{
  "experts_per_token": 2,
  "d_expert": 224,
  "norm": "rmsnorm",
  "tie_embeddings": false
}
Below are experts of layer 4 (counted from 0) of a mixture-of-experts language model. Rows are named router (the router's row for the expert), down (a neuron's output weights, with its number) and show model dimensions 0-191. Each number is 128 + 24 x the weight over its row's rms, rounded and kept within 0 to 255. Numbers have three digits each.
Before each expert's rows: a language model's description of what the expert responds to. This comes from a sample of Wikipedia text that the model never trained on.

# expert 3
It responds to: Word-middle and word-final pieces such as on, an, man, g, ra inside proper names and foreign words, as in Campeonato, Balochistan, Jurgen.
router:173079132133112151134105149117136137112123129082107130123113127110119117155096163099105159138113160142104111134178143139141111111126118075112122185146072133168142149103143094087145099133114129126103145116093121124153133167131144143084110160117087153123126066114149123114138118114132130145142130163133128117138123103144135137137125134090121096124134140094144155111144136185157110129120191103122109097121126137154081119107142147127104135116154137104087160165149141140113169147108109129090136122136101117098178153114097136102174162110114099114098167164159124115092183123112139113
down1:150124115136148121119151149116132123150101153145071111138058124136141113123119142154137073147094132127099129150162159080096150153152113122150133119128110167152114172139118112105089129147167087105135100085141161106175136164135157142115143133137163145111123084104103161086140121137100151115115133156129139129111154147126127142080159104099143124089132123118128152160174121083125142169086137153137154098140113107089144110142118107114110146161123129155148129150129128105069158116117142099163130139100113168122067172138127099180141153122130111129114108160121136143130115141138122125
down2:124101161169127099117129148118104093149100104126110139172081130149123121105121129134105110089122139085138140141156115124134082131113166175123128121105135109121118166117106128104131109172180134112120121117136146098143123117104153152159182110119156111130153128157146115138164188118142138122137130157153145134117165124128138133095097078121126096109166108157133156093091103084123136136131147070109186110112130106098133151124118080093118149130145151080114125148123124121108096110157171150161086144142157127088126160115121129153165112140079132126151130135111146134092094129145128173
down3:101154078148133135105120131146133177091120142127126108162129201140114146135122145131124133118167149122108138128140116138132138117116130152136152088141089123130094142171125105149163108120147102093166138177134129144119110135114141133146123150145131115141163150120173148123090075109087097131126111139144109175138155181142125079106122140125116148133142158137148096142111066144138114114118147112095198100120107100118161125093169144151127122127132148135090119131121134104117154161123163140119104116167092116096096178125124111150131128149120147184118167132089140100114104109108161160
down4:149136150144109138141086153112137121136157084134163131131106155127135119125120139134136100111153158115137144140095159120122142139076137141155091127079142106154119124087147153092163090152164121155143080179155123203159128077124098105126126121131126111127092117145102126130076125146151115123139126077116134118128122182134122144137112132076166128165114120118104107114128115107121115100110143106120135179114107154135106104136146096083128117160134151148127136157126120158134153147138123131086163158122086140145105125158133072111173149079138088141103138129120125131167088123145162105
down5:149129131180107123156051078102130179104170128158168128114137073101114120147131150097102129114122078086163151135147173141127127112099107113158128116118118091101142150109147083157112184129128119121089124176109147143111135132116131105149154141158082159153130099104095123141129133131117151150119136135067118124108129141144100115153153132131124110100120120148149132121113144160152111165112116095111095085140168096135121123105104161168101141142149116120130136078120113123119120110116095130100120124113151122148125156131129146110139159152111177107141130129106155113138134079137088154
down6:170107151109137123135209153133091138098111122112120164143093140144098105153120123144167125123077142131137124159099158128130155138130131134131133123087107104117151131151127083119127171110164179166107139132140144133114139092091158069179172114144138151089130122141128093113105152128150119138148152144094159098121126138147115085128158132117158160106127151119088126145085133128101155144144111075116148124125144174134138128117156085159153123123087112108163115151074146128092145080152149121134124152096136157138118103142152143117177129111129124116137157122117142114123122136132166098
down7:146133177116117100136137137136162123116162109106151129125120141132148129120097172161160070092088065152115071149181154115134127163115170133109120118120143118132118116161116117107130145114105090109109134138113132133138179145120100138076123133111107148105139112108157122156089124058140117084118125162136110165124133145146153127141102139115151149095128113087118111155095137164117117138101110132119122140114093127136154177117141143121176128099138088114110077109140149116132120143117131125112118151120128154073144135143126163125107162131129081094150140177068116134117144123114108149
down8:140183131134134111108093097144109109175168159164122095121154121122136078108147115157129119106154154164127151124151109098142132151178150129095107123108155115090062142125083157149111181125133095101152114074146153100139151133059180131094128146133132148132141175129158150136131102109127137159132150153092115122123139114114137126140130094167141146123141159142145155103117081097125137104139131141150121131160097139129180145128097117144158145159166140135165106125148111127139117110113138118141130136106167152143153126116064094130132134141145149132113166143125128153168129127106102136
down9:120109106106168137117163083161127152121142109167135137137090125131134137124127128162132158099142097103114098124166110143104135154162155142133148090116103107106139129143193104102107155121138134061140140142149090132116121147170172170130164105131070130152139158144121096150103106140135087140138151117152094121128132156149127153134096090163107109111112180127136121212108116138118141122149104145116140132150113103128160160128126147131088110108126166167105104143091128119157121086151079118130127122151151150128136156090127119126116137092115133113116136089146153091103122154116152159
down10:119125100169085147115175139169100099148114176099145146117141166181119124098135103094148150099113159150119151110148159086099147127133115108094140090124141123120112116126149163110125116087130131129117140110126119102129172078175096115154125148103151120085165093120079182163133117121115137138138167126106102149109138124129141113135124172100157117118116134144115138095102161112137125132124132108127101084121157135143137153112107104176105090100117142137137136130150132166116127121129163140147172133151086105139138120125164101146147131095153099113122115078095159117139112116135085186
down11:117126106122164169144103081166122123113129150138128111180127130105115146129120149120120186139118136146154148157110121156151130115138136125165133140102101120112174128095147107157113149144173121114131102077094131148153138147122111140149124178143095151174136110091135073147113122087136129129137132134073152138090143158122130121148128131141176107096089132128100131147128137131099155143157125124120154100136164143116107180129098087139178095092108118146112119140128106125138067111122149187123142073145147144111157109107168087132130159157093108129128137136146153137157109103160123124

# expert 15
It responds to: Closing parentheses, quotation marks, apostrophes and sentence-final periods, plus section markers like === and opening parentheses or quotes.
router:143108154147139129116103146137150123157180122130106112153108096111112113138137132115130122143116120170110159129137128133138125144143118106138156170115115149174132123104137109113138116130131159113115133113125146119078157154105128122135155132104147126130113097137101162122160184136148128152119182125099107123039130095145144095116114179121129154122160137132133113137113098119083113131117155103096108125137098165152057134101132157136112152065095138117211167142128111134106125123150142094124120155139154134069134139117121108101128145094150136142169146177160132118127167124096132108
down2:157164118124183144171069132130099137154098131104089062140095089115125124154106147148140104114138106151133103164144097148202141140130118135099090124122148177114139150108123116141089131153162150139158102131129103105162109167168099084140142140127141135115127129149137180104142142103136097135129122115140119114125131111089171137144092150127136159106135131120142143150119098161112089156141137138148093119143132143127116161151152136152100073168140113134151145153136115158103137098130135133145152152163128100162095137111097163143139106102078121156106130120126173143126116156119100118
down3:102144085127125156158116143146115103128161111074128118119103107132151112163137110101133125172113108185148165126166132138120155146107125162070154130137088110162151090130169123138149137121113133095104111138182085157121148178125157130094110111109114095083131138147139137118106112138118152076135143138138119103077128140128091133118140156167116116132098092104176103138133138167089169114118108150150132142150116167107113112139105106130091124097115118141160140067116137152117108135132118078153099143105168143158137143169127132135133141129127085118127162108135159155131124103145124148
down4:077107141128110126174147124108119151160110159176111143152104108145170129135131094134146136103138081145138107141147140144166111129075132134115136132138143087121122132148125137132116116170120133129121161152090113166164147109082134111132146113159100087129185120116117118110137186098167088142127092106119094115150137144170149126132116156130153131141111095127107117137115175119175180144134144089126173123072166128074108129146140123136125106124107106138121151101132137131135129156112113146145122138125108200112100124149153159113127110153094107144083103105109108151113102129143135168
down5:108114127137113120171111133142132133143088176094115129107091123118124163136133109115116143122169124088165084100147115110138138135144123079122121128109144115099146139169157157141114157112094105158152120102118172111124068064094087117141078162137143098177129107190144174110156132098160136106153102137132078130140111131127133140111119157104093157142134100136139107176123177145119117096142122086131133132162151108144124163136164080138163115135128084122112080127119151117125150143135147134127117120135115093098142122133120181114128126111171142123115094109108119118127127119126132099
down6:138116140104082175145128134141134140124109085106110133136122099101136083142103123133114092139102112104143117132151145161157088125113155142138096128153111106099145123131134096126137145143120097129132147171164183098092111132101113111145156144112169162109154113126084114159116140136127129142090141153138131152133116163137117087135124138139129156116169104138144135155112133085106124121107124134105166106141124108083112142053087122171156096147117074141145178117077131120146115094124102127119107126099154120136113130129108116175101079184111148105128116156100125157154109083097138153
down7:140121115091116116143124108141133106132128153092110091124156120137117153163133122210072124160082127126179082114152175151131100090144127096119135169141147135092139114169174116113108133154132161171113085145137106128121115105108120100124106160121137119157095079126115139138086137144131144122147162114167131179106077115172108131162161100142114134157102117118096134120146105130071138126125102152111172142156139140118131124137110108127149127145163130129132138119109144164137157119157112118098112156136141098132116128148103152081117167116124114137122138154164149118094112176136133147
down8:118126099133151122106145093217135101088118090129141096115162127094126089119125118104172142141134103107143075157124086154112093142103124138137121133138109120142106160107125164136137116170080130128140082159100127173130154098137166125110071133106101107170085138135138148096102102147086154097134116150124104111187158138084143105135147140121080116137136141129119152140137130126092121107166115136132132143111111126132139118084142125129155148150122129124124124142129161113124154159149089145110137100125174127130148144119104121105108170129154069105168119113149124126149142098110105116
down9:126127134144148149126106130142106103137061119150160142132160105136115127113101140165132135124179159159143105193122153141146091120129137102073177162137111156146109114108136141140093128095118183098086128157160140149139139101128141128117131119101110144148171160126131087085115135122150134178145140116132192134123140102165148132137167120117138108128132156112148141151138110158119130151113131077113146136118078129091148142129138136122082067106148104130135135105129108077115117104120111140146098137169130098129137143070109119101169119115115120132128181102122103112133139102140142100
down10:109136133097092112150163174132170110097112118102168126127101088111134187163152128188117089100104091107120109106134107112126176149121132108143126149082127134149135120137116120085139134143127087138122103090144103123172087087081122147146101144119153152138110128142137131142121135129073149155174167126099103123135134133154176120154101138141129135114132133108105101095138138129115107122130145154106120073160138150198168097120121146114125143146105155109140125134121137195079142142159152126135122124112120142135121100164124122122123106127096124139132099108148149151167167125124108104
down11:099116116121148119145134163116149094156171120087160104112119111100114155140110171153152134114104113102181133121150144139119148169150171163129094172132142129141142099120116127144104134125093101155138122179114135119075128098154103140089106132106144111093102135116111138131133159104152129113121132123116142157101113124165132137071141193151078144140126127132137108127149081095115101098166128147105142125113116109160104120110132105140119136120092113123138075175115112130120137127119103113124108147152099185171091143157077161140126154183146136132101163114112135113111155139101101139
down12:154129081135057128118091127126127109149117114093114138092073081094147126110116137145143141087119127128073116125120101122129157101114152102088154109154129106148133150159111110149115141141117131132118124104146142122087147100149205100128128126161150139114138045129128134102117122126131116106139121130138124111117155137119102146105121116163088138157176146120125147153082097167133120126148143110151065154130161154131161106144106157143157167089162143141126103102146121121154097123142137144093124159132146097127145104122134163134103110104107122117158103096162122095116169138111148132

# expert 23
It responds to: Short pieces like e, a, le, re, z inside names and words, such as Blizzard, Bolle, Comparison, Lieutenant.
router:165128145109104138119155144097086122121140141115144117154094112148098094140174139123113136129158110136063120124122123137171128080101126116113105107138115153123137096099132109158133089123073113166106145117128164117124114151115103134079128147154101131125149113164088126141145199083101092133178150126116107091113134115125136089108127134115118138139163153128153145169145116134106090107111158095112096106136086128173135139123131129110111161127088173109126131139152125176136166049138095122097109122140131122164146146110150128137117124120097093118119138162141153116134102124111150105
down2:118167103151117127101150124159144157122152102113105097129152138120122088130113136102143100140099133091097150085129166125122135110144140128101112117120143117112120109151105095085136097119104121111102075121136121130149129141133146095152153140122148081148139163130090103151146153124150113166151108126092174188104136128099166084099139096156172107143157124110160124125128101134136118149132139113124104148118159119165131080144135107109123114102176095140105146166140106167108134136190121092151130137126095136140090153125121143112095105137093103121136176112155137131163093089185162110
down3:092140115115150134146159147128132103126130089155117139105148121114135095089132103108130129097145124134149148143110142097138132156127135122166098119134074094103123121102132159164152146136118112136124143145121121114170122124134145149145133125167163122109177156109123135131124146126135130071130120114114118076148133149114161097151143088155165106086114141115142124163086146106109148135123145106131136160148147072130110147159116193136085127122089117056110129172136086124153147093133201132161111178156155159104121097141109135112095153109123140126102136175154109122144166124118136148
down4:092109123112135100167115121132138089114137131152125151170135108109128135112107138137153126126138095152180101133155148147101118128121116141098117113170139125104119152132185158161088152142115144136140127098130092169134131176124183141129144178112124123098139123144129138115148088167135185168143159135134148144095125130145100150154194136113136153076120172105149091130138126137074106118139133132157126140145128163126147147136120130119131146152067093171117145150130129132176123120140143112131118165132150160113124154150110112156117151076095124099125152148133073129104145132109157082
down5:160156174140103106133118131153142159123107107154163128155136144074105112108102113154099120102202114132122169149115139159118160141136130176114099097147070116123120134132104111115124080122118122119140111080132135142148179147150189111116135090097142113166128188115163116137138099139130129112160134117157057152172128131117149131153135111176123129138146118130105125131134143134093116112117147108190105164123131122136116133128130101153100088107148147152150151137109178126174130122135128152120144109143140116123151121110140128132094149113107143143151136143173127137173118148081127121
down6:109111107125108113116120164160104098124164178121142153129178162132111130103128100183118150111097129145148101136132201149150103127113079117096118121138151154120155150128156112120077113084106118105114124129115157105096121127130115105109164159124144137138147157130113152131135094135130166124112163108149136167107109118156078118148163120112056098136128160111120119098139136159152112091113113160179102174137121105167101142078121126106129124170148102121115132107150129103111170118133122126152129116108155146175145119124138167144126089090144111119117130149138166168130107137131142115
down7:111162095114135136116088146135099121139110138124108128152152108145178160078115128185140110121124130100111134154124105177176115172128155159116083122119121110123098136145131112102106099118141142123090118172138114137129109143116098144143121165182091139121132130110143158135100148124157150155154147107107165130135153106086129081119132147087113154122166153085108095102127107130114110136134186134111108165129129115156168157162148107161175108127090140163143133108117150116124115113145154127127151075108097132101118149184155106145135114162120143132114087134099124159126114134086141155
down8:123085095142136137148129164117145167102164076113125165125197115136103143118114121141167145109132142062127109123133113160164177138073105121131135161133165121095144117120131104097109125125129136154128112135132152114082103148093164150095108110158119123121171142121180113098163123118147094127104120112125101119134118093137121161158109114117112145168136130171120115133154113117137125104150115080111130128128137136142139133133159116076116142101139133143170096118136170154093134161101108126170091099114141173129114147138173150085116156141102102117110090133092161116115148112151116117
down9:118151161105170115138172155137161113150140101103126119088137111102117102179098142089134152125141121072106148118100111130132136114162164148116151164127163161113127106134119127102122144110165155082146110126189123128146140138138124093113108122193081103121096143156108155131086123073145142132124137116120133180124166146102120132138094146122136117131126124124101112149153132184122141107154136164129114093109175141122144115116102126113125099090134132173132115131145136126128094138090113123100140096102156156173137111165138135087153138119124102145115099103128145121080089154164162128
down10:123108120130139115097113143089111114119119152153106139151164126102097127174099111154097112123128113107104119125130131108179101136077143110108157120108151118088135089094117185157127151145096135117087123151150118102154076160152124110166135118135118169151107098119072160091116149090133096130124140104168114162104138125166133072099133123166135107113151116148153127120137154093063123099143133141143140133108130143089091138145121131136145166103143148103105135155124126101124141115125102102081115122106131163186121141068138156125169122129126124113123114127146136159121145139080124138
down11:167189133131124116109176093129127140172135102145171104143145111096137156119122168123113174131157143127091144158138148119123146171128154191124136158153163125102134138116146129148165123107130103161094099115123130203106148100133097135150125175173131104126101166111109183146123154107080158131097155140142140099159126116140130111118111143118149102160129123123191102132118125093126103109101118160143089131107100102112167119103141123145140116129096140099097124122114102131086146108100133116121139158142099135153146152121124176133128129146129104128158127123128168166130152137142140099
down12:124132095140168140157152094110113126078116176125106112141104124144112177156114150144134113143107117123119132138107150118149118161107135122150128175116136116148159146109136156187157126135133131105133136121143118180138090179106155162146157102120144137153164151128157113142065104154099123088129126127092129136153156146156145128120217101149114155131147125092103114127157125118138088135115135130121103173115110102145150087122123113101133161114123138132119122175134121151130116142133105103161169122084120157109141082153176163132082148104124124121161163141139119152097114089124121112

# expert 18
It responds to: Capitalized or lowercase word beginnings such as re, Re, Com, trans, dis, inter, and hyphens, often after and, of, or &.
router:132131138132137141105099133117140136079096109127154092147099135108136110166103108131139130128134132127091107159159115126115110087137127130124152135108118103133130130069121087145169128098102123101113072114088160116093142127106150152158132168110154101127089119113130142141141200114129113146115161137056110122130156100145148134117116132125101156117156127136136084143085099104125099157135115104107110088131122160158134152090107142152087154098066158114136148143146115146105128100115109131110115129140146112121164161073144110116113118109099087165133165157169135107109103175139130126
down1:096088108091144132136098126118111072106083077133137135134149096170103153133152082162134119129104128136122164127167116095144116149092167114106137093078117150139100112108116110137128175126109135130115176089133132142120109136121111170114096097117105176141145117136145120172121129127125143130145095138141149185117128127120070112115139142124135125133172123109127114166126108113117111120132144081139112118115159091113139130122097104177128110158150181111168135140129130164147143157126152154145098120168106104098103133181123125094125157134115163130135133145123164179115138111088102135
down2:154089153123105103117100118157082100128107097158168134156099125089135149174157120140155154118128150124110117139114111141166131078122104126142109152094119176132145143136088101133134104146127131088109131101179145130085121113089133128109104141150090116117124148151146120156089139110114110107117152092174165134141164152091119114128121098127101207145129149094090107124122120136163165124136118137154122116128149136085119113113132128120154096097144147162148127135133158126155130149147112135123183165099101120149112113165147137112122093100173128131161083116144128148092177143151109131
down3:152129107070146147161102158151121095143141123114117145151133133109130139129167135109131159130130117131102130103150144149123106103206151113172105131126097125125124107133090137139113181142151105099161161099087113091118115104116131102117171130128048123175119090108089146122126143155157117146143134120130135120146126128143103112115093149116117086129120153106109150105148113123090124105142126097103159122118160145124117137084054114154111114155126102135079105106078157098112111131132098104126098092119124144132157133145135135145127174158091140114118139076107112126134092125153131153
down4:152136153139123112123124117147057137151133138098144120121136144098120114119140113150132118095160163122133127148148165124120175135108133136124089113142123141168096120147090132080139131144135142163145108161132119066121090169127105133151080155097094118093077164154100135153155140106114102145150096142125090149098077115071138115084160121131130139112095162124119141113160168098129155139116129142134133127079117140134138119165162121137118116150105097130160139129149132142092100153155126107104126109128141169100103138095157123140127099142089143179143133112113079144124086128133086147
down5:097141125122117121151114131127136105140093108144128131176129139134087136155105187114126104134139119128120092113121115153131115134090160174122064110117119140176127101145103156105120147118160114117141134127131118140114116165102150101116143114148120162129100118100156072137141145118087190142100113124098112123161084158098111111113162155120103143149099110117124163166117172145098141145107122121091097124123084151123157168119141119126114122185126068172130112115126135122146146152128096110147097114113068159118064140145143141129143132138107081155132168140129151126135128168156132123
down6:125122112090162116106106140150106168125094109155178118117114068112123103132095110131092171133077155129159106174132170136139103102131135124119111092120110132151149133142109118136130150107120140132149139141126110122132151087126148167101111161135099130096151104114143116129099111117197108073120150103151101131122140126127106163114133139179165102151177122142128130111163133139176112111153138121136150106144070167123137102153151177121124119120130110101164106160125145103154148088155138170084114124126152123120105121119130084113141174132142137126122094117122170111150167113100156128
down7:118158096126133149107119128145117155167147116152100094161164167106145135105150139112113124142130145149088155091133089141132116080095093128111125117126128121166142124105122080108128133157152141121111069111128102161146197104166071179124122168114131122155111133143081146117084118134109104129146141093118116124109154144183104184106125123120108111157095170133133125074139108130166127141142140102124117124120145119077128109132118055124112132097138102147119149128151109116123132136123129129163153120127144099098135137099134081084142105117153148115115163119157142115126112158150144140
down8:164095123146158126077145103173111103141131145131126135129105139129118129130118134127116174136143142106117088136138110137116158147150140119109128107137153103122131125117146119180138128138155122122100170136139190119115116126156094102174149182119155139158126127145086108167122148109122094142126133137150144156169059138073105159088108146125183117144100137133170109137109181115148095137114134147136108177141130109069105107080139123173122076102119094145107144111131090125103083117154106110113101128152138149103129116119155115120129135160166106165116129116114125128104116109127096114
down9:094109113098108160177117140114105175157175143112084159137132103160183129116124102139147129122119135181129137135119157121106121083140097125144151115168115082129139088094138086138121115123126125137122117136123129112099121102118130150147134135124156102142143139120145107165116180093141137117075076125073111094164156158148144110097184105131181140124117152128149121142087120111141147163170143121159143132124141119071108150130136122157114129091108164120115137097146112128083109119135124136155140173122132103123167153082133111136154127140134158116150103118093121116132177117121125113
down10:140131114146111137136109099151147114068127087129098149148116143133106146107157129174098146116130153113123125087100141156111048126150132129168151130144098140155141107101128115121130117114116122120145149127132087126100147147146138112180113117134126146130119094124196130094108085134131147097140125086119123143130104142125083139124116101107097109119150126135128128133099162091132117102119099164137138154139093114158159119117145119133114125120130176186110163121135136108151143110085164145164171116097131133121113089152116151125153150140155138124168065191128158106104084168102139130
down11:122114121114125148114127162141119153137151110094115131108170116103149121153091165186102168145133084136116101101168145104082175138152144095151176166124129123141127165126125108141120118094082149112128117104170144146179156052125138102114109132105136120122103160167107109152131085097089120131150116124108110128134133093132135124125125068134147075137126087119089100161125133102123115141120144130154164111124133149110099122096148095103154135140122124109124135095157151130115110096156163119105147133107105145097155127126107140149136150157125143113161084158104092108095120135155134097

# expert 29
It responds to: Letter n or an pieces inside words, and word-initial an, such as northern, ethnic, Dennis, Angiosperms, anthropologist.
router:174099117123144119115073150143118152126083141071102141106113096110082125137141166115127131147102149152092128141152130115138143085132127128081146144155084132159126134112136131140128089138137113125115165095098142115099122159137136101101154152102137133099101104140149147153123185192112128171112155179114104136166115088123137097128143163108121112122143124134141126168141129102164111128111161095174133108132122125153127133112140150130099153074124174103123134164151131138110121145151119109140137094125132095138169144113084101095145134129095133089134163141114135110162153090091131088
down2:133121124147126120088148167127091128167108164140128091109158131134119125112139131159091129103156119159107155110095142097141070155110141128143153098116117112113167145134102114113162145137084143121074150150134126122155106144120120116121186183142130136127138125140127128164132140154105128161151119122144116128139111137082135153140155112130147126124103125109113108136165117121109150157153131135163106165094153126080159097147119140146125104135152144139146148066152143114172183112150099128137122119090137101137145125119111092139106093113093155086087088125085153086133099193111165128
down3:125113169107149137130122121127115085169147102113108126148069107117150169129135106102115144093139132149103123099085116124157119172116150080125131145142187107106147134112133111130142170114096153160164107122137110138176188131135084134157121130162133125140150105145125123129176103135152134136140173095151119130089149129121128117157194138139113095147134139079146151116137119123124149123138139122086112152136110149100118149083122130115141170143134088140128083094148080145131110124093126084141155141085099144161122121094124171098130145121163147146127127080146128117099096114127125143
down4:127108141115108104125076138139162128147121145141140137064137150117108134087145136171089150133128151129191096119128141182147103112135142102115084127169108170108144129123132118114166120128141137141124164127123165131156128112149115128113125092146120177099159146143113094106148110085109153121132083124110117125167135185118136118132148139148157119146113093140136129106151112119114132108088128120136093126100142158089131125157137145124147146135141129103151122175158146110106070156128130121124101127127085135136180091099116084146121136162069125115088102113070109173151148136116150128
down5:158095149151118150152118142140130191154112157151073158140156129127115152153127141153120137108153124138114159130129141111105140104095160139138133142082146117135104112125100182146120097089146146164142083098068136093102142112161127109122105142132150096121105167133153129140112156105142109149112098135149142171145123165130123097182138132120111131135115154157134140095163113151134125127148137080164156151112121097192144155149092089097153134081120138092097140165135142139177118128114117120095112125097147112146121154105106142105077124093131149114115115119089121124109141142094115151
down6:139154156123108158136089104160094153131119152114123103124171130113121148124100058129088119165158092153162124115137091138170139135122100159132080136131119135112119146095135093090091137125134140152151128122106134107121115125140141165128104141147149154106114099111123162136098113132127160107100099155103167133131120169095098116110146117150136125151101128138119151131133148172142157125131140107130156159151117168147163072173120152141136104154143129069134138149110136124153150157165134130124191061115130116180141100139100132120118131128136128119129129158160073091098155132095112149
down7:122112089146146103177140139091118190111124144115144150136126148097114176151097128133156141130133104097144144108189132084139160184114146121191077150105104129124142159131154116130099143155143077134134114120141083149149099130129124126091100115110124102109090141130112169145149152125128105137141119129114114101149132093133116100108126089161113112128099146128132144137142164163102084120124125166135142099091122094159134152154146104077128126125122113132145134149156107163153181117148150143122135114124170125171129130180125152095090160129132166129126130152134107129161161149123143103
down8:116115096111077151135109135119137105106136162100126123099171142123156156074163101175143111099118153107127136125095143124133118148098112113107114138149122116135084122085116155137115084151078130138140117135121124153119087141115165110115154120137109070096120176140098152109131125108144148132157143092133138121088149131120142090132081094124134092114125119104152126136123125166074115112155117120143122128123079118091162084162190080127129123151117143146137130137128129093151108154115139113082106081161097100107124115107088134134118132112140112113123108164116105117157101100135079090
down9:124076106126089143133131086122112133174121150142136137133106148123141124127125074155100093125129120135142129088149158153137148175134117101117124148129151124114134156095128146123113176109098132138114141156139125132152127152085101090124157148091114188161119105122113086120123168138161084162114132140141093135120102159150114148155111139160084122140129112162153134139097113113163095106119144149091139136133125142174172119134126121146168110126103121142131090162106112150123135150135110146147141177154121139086091171142084118124108070136063136160101157117141106120101108106136146163
down10:107076115123104134127135140129091120088114129127105136118121154123155106119099149125140097103110146104109182079143140109121108136133083166099152088117086126161098166108107129105112090175134136123179151155133079126102089106101118199093135101120129125158083112136135123148089127109099117113166095104119119096072166120142115117115119134142096140155149133144134138133133157087102181086132146154153130106102120130130137140116125174147102126132135174086126092112128098083105169134149139116175125127130112148113149124106095114134133133164096136121127129125110108110126145141133118102
down11:138146127148169133128143129202142100113106136162187095177127124122138156123097121107124139100104124164129156136152119133081124154099115123133099144145140133121135089116107135116111136162141115141125123104117154137105108152102135153090061139104147095122120117106111131090149113112145113117137100138138109097195099185147148133106134170111108129147140142050149135112116097114154156117115153126139131151132134132098130144161142148106096133139137112111131132116077123168115114105133143147116156140200145112144162090101164129135137107100167115147133120119118164084171118151108113138
down12:133099124089138111195173119131171179115148128161168128142119137142130144157145109174131109106137110113149133116137164080138096127158103114170110140096122110156136169111129146148151146115168130134154121105097116159118169132110122118131130147130122126122145120157144063136118147104146072150116140117094083148128110161112151103116116155152182106129145123171123122135131163167137174108113142097146108120119171109116140164147174124113103141130143146124150099090146156149174159151144069177130135130135091151160148123115143106135112139144098127138153121104155108098108109138115129138

# expert 26
It responds to: Line breaks ending table rows, list items or paragraphs, plus == heading markers and Arabic byte pieces.
router:152090136116122105117114139115128121117105110107115092142128107153117106114113158065114142149148093123090127149144132118145142072133109136111136165162133147150148117095129093100150110125124142114111126092093109127100176118141129147108154142055140103091115117158113171129140125130097112178154152126141065143140133097142160122115102109101121138127159111083100125148130134117111117124096170115131102110164079150143074157100099129125102160068103109142168120168101103101095105110133139112130130129126127130123154164123135126119097151098128085142124159150175154080149126133119123134
down3:109102096091145114146135136129136120177142078106149142130131118147145090145169128166125135098172143122115168081140136144135164156105160159145143143151104118139131103138105141131113139111148160097108121131137137130135133110114123164167087114120124123116134120096110084114123130154156123126179163131135123122124121112120190161108113110129129137121136139136112139079093125122138161159094159128103100108160070177145201150157071129106125112111088168169138127114122166105130121141160109113103185153138115134166083117156157121112104144115144153164138128160160136118111110114134130136
down4:128101131080149122106141150131144113115120142109109138121120098163148136109151090144083142130134149118111102175104153149102126152155109123170101178166149149119115115152124137109128116173136108121156102155129172107141153188135155140136104136114123120116139128134145138165109100092164139156132121109112175131114096150028116116149180114102117122106136177151113136134168136169141121173110152151092118136123102131124135143160119133121092173115120148156123108122078135113142132150150110092107138145127134130121131114157108136151094134114108104107115143093152121148153114168144187163
down5:128143113105161129116122112140108132130112092146133160162123129118117116112130133188170160128149116156164108086114097110104127111156116139185113098178164133134123115143124125165161196140119120100133093179116114099113119117114131157113130149106131145144091125098100106138132173142125143109131169111154139111140142099108177121111108126131102104120152159104175122121128089161119149135134157088144116091134126095165135161136137124111110101178134087191127126139160082104131160165116120124121110147122097145179124173140166089110133135121104119137122113112114099113089103136131159130
down6:131145113142147157111118119136154095139165138148137120135171144107160146133129139148143108125137087123112121138159152171127116152121154117160120136105143109124079168053133089140136170078156098129080128113155174143138141113100149138136111110129110086119101128107139161116132139148122099131134135139098165158148138156097161092123112114155120144126125118137103138175133129116107119158160097122122173143147124135103085140056103143098120145123109073132148129193137108139133102160092145135120178091151158106122114121128138167136088107117071131146122132146152124131113135110166118153
down7:113127114150105115100162110098151103124128116114111092082096129149093098127069128114152189142125133130133101115130133164137132098184145142158168141132156160105139138161108109103126131142123088198162080109148145112144093109120116121099090106161120125088141137117137121142111120121110120099149153128127131108140142122154133128089149133071137118119161143119099128066147076097159128101095133163122129157141115098160133131129134118137127149135114073106102141112135116074101164126113141147115130157130140165132131141096125149082162101115147170123140142144124127136145084156154152105
down8:109168158118125178089163129143102139123126168137155117083138110153142110101150137127114080111106129157105129132140108109129174146160142152086128156132189170116169135181108120121165111149109130136132105130132133101090161153112130154150152139116117181133105140103130122120144150141155167105112147092116141130160167131141109124123106112136141137085109122156128107139100098168130135110155165176120080167135132128140148099127135143138129139123101141116154098139151167144169134149125119162139184078134156141131133132114137135116127162159138172136148121163121096120129175132106101070
down9:139116120114110102131141155107154145093166113111103119147111112136181128093131165092120136173085141109145108116134133107134161172128104121115166110074116125148092121136126140164107104109126086094144135125092117121130062126118132119117104145176140133101113126126144123108121157119130126114122121121123148133093126176127118108149151111177145131098136105119126180091114141095115082092123113144120094144154141159146113140128136148158103106153104126150071187098147133103132085100140156104097144103109117147162110157121111119108121157141158105151070098121118164116143088116125095173
down10:133108098126162119150085155083100105080099117081133151149165161133122148133151142098108105110120108143176171142128159095109144128132151135112153126103153111150143149148141186132163133124159115145148092128157077105124152111081167116135117110153126165114146130111134093112149079098141125160131151142109125133127090154137136143148062122088095126133110109113161125125160102149138128145133134150145114134108124128137130081109105119124140123199162149115153141145132151154141139100119124147116149124118131112106097128132126133101186095116109128139109117124161097163083100107145188124
down11:145115119133124113135140105112113100106134143112132151063173092147159083138116128156134136117132104117156114162134137135149161098092153109142142138127076119156165116139113183109118116128127156137123114133093149093070113101145114128145094111146171148066123125076134135140177180119127148107093118136153174154129185162140160098139125124158145157134152134152122161129126091145109146125114137128140117126147140061118128118094119163090091145128168116172096131153161161159124125132131122139153102115153140127107103142103104173134148135126119113150120142135122139152116133123163175140
down12:105104124096130122132114095116119122112134121139119125125112110093118147065098115150123121094097098143151122109144162156176111130106136136121132106130128158132126105152128154142086165160183103158119137158126123153116159115175127118147109122097154153090175089113205113118146111167111136164113130181115156109133145105127121136114163132105094084148113121167114119129160128081121166132131121083136106173125105112116140098123154144115103161164109088144120118121140146078126109158119100123098127125133161121124161128175128116147156139115122147149134159104150099128159196111107118131
down13:122133089092089137127095129124139077153144106086160163135136121103164159063149124121133134125149075123136125104127122108169124130171128118122183133167115125152124089124121133156118071118108127105141143166141125143160131115111116146141102161108168089120112131143089120129143143129092119117118089117109156157128114117152171129110110123150145098097075113118181122115114116139089194117117143133122166117151085147105119101188087118126151137110141124110123110147127136153102127165137143152119187161131133136099105097102155111135112106119155161152141133138112116110150142114147165121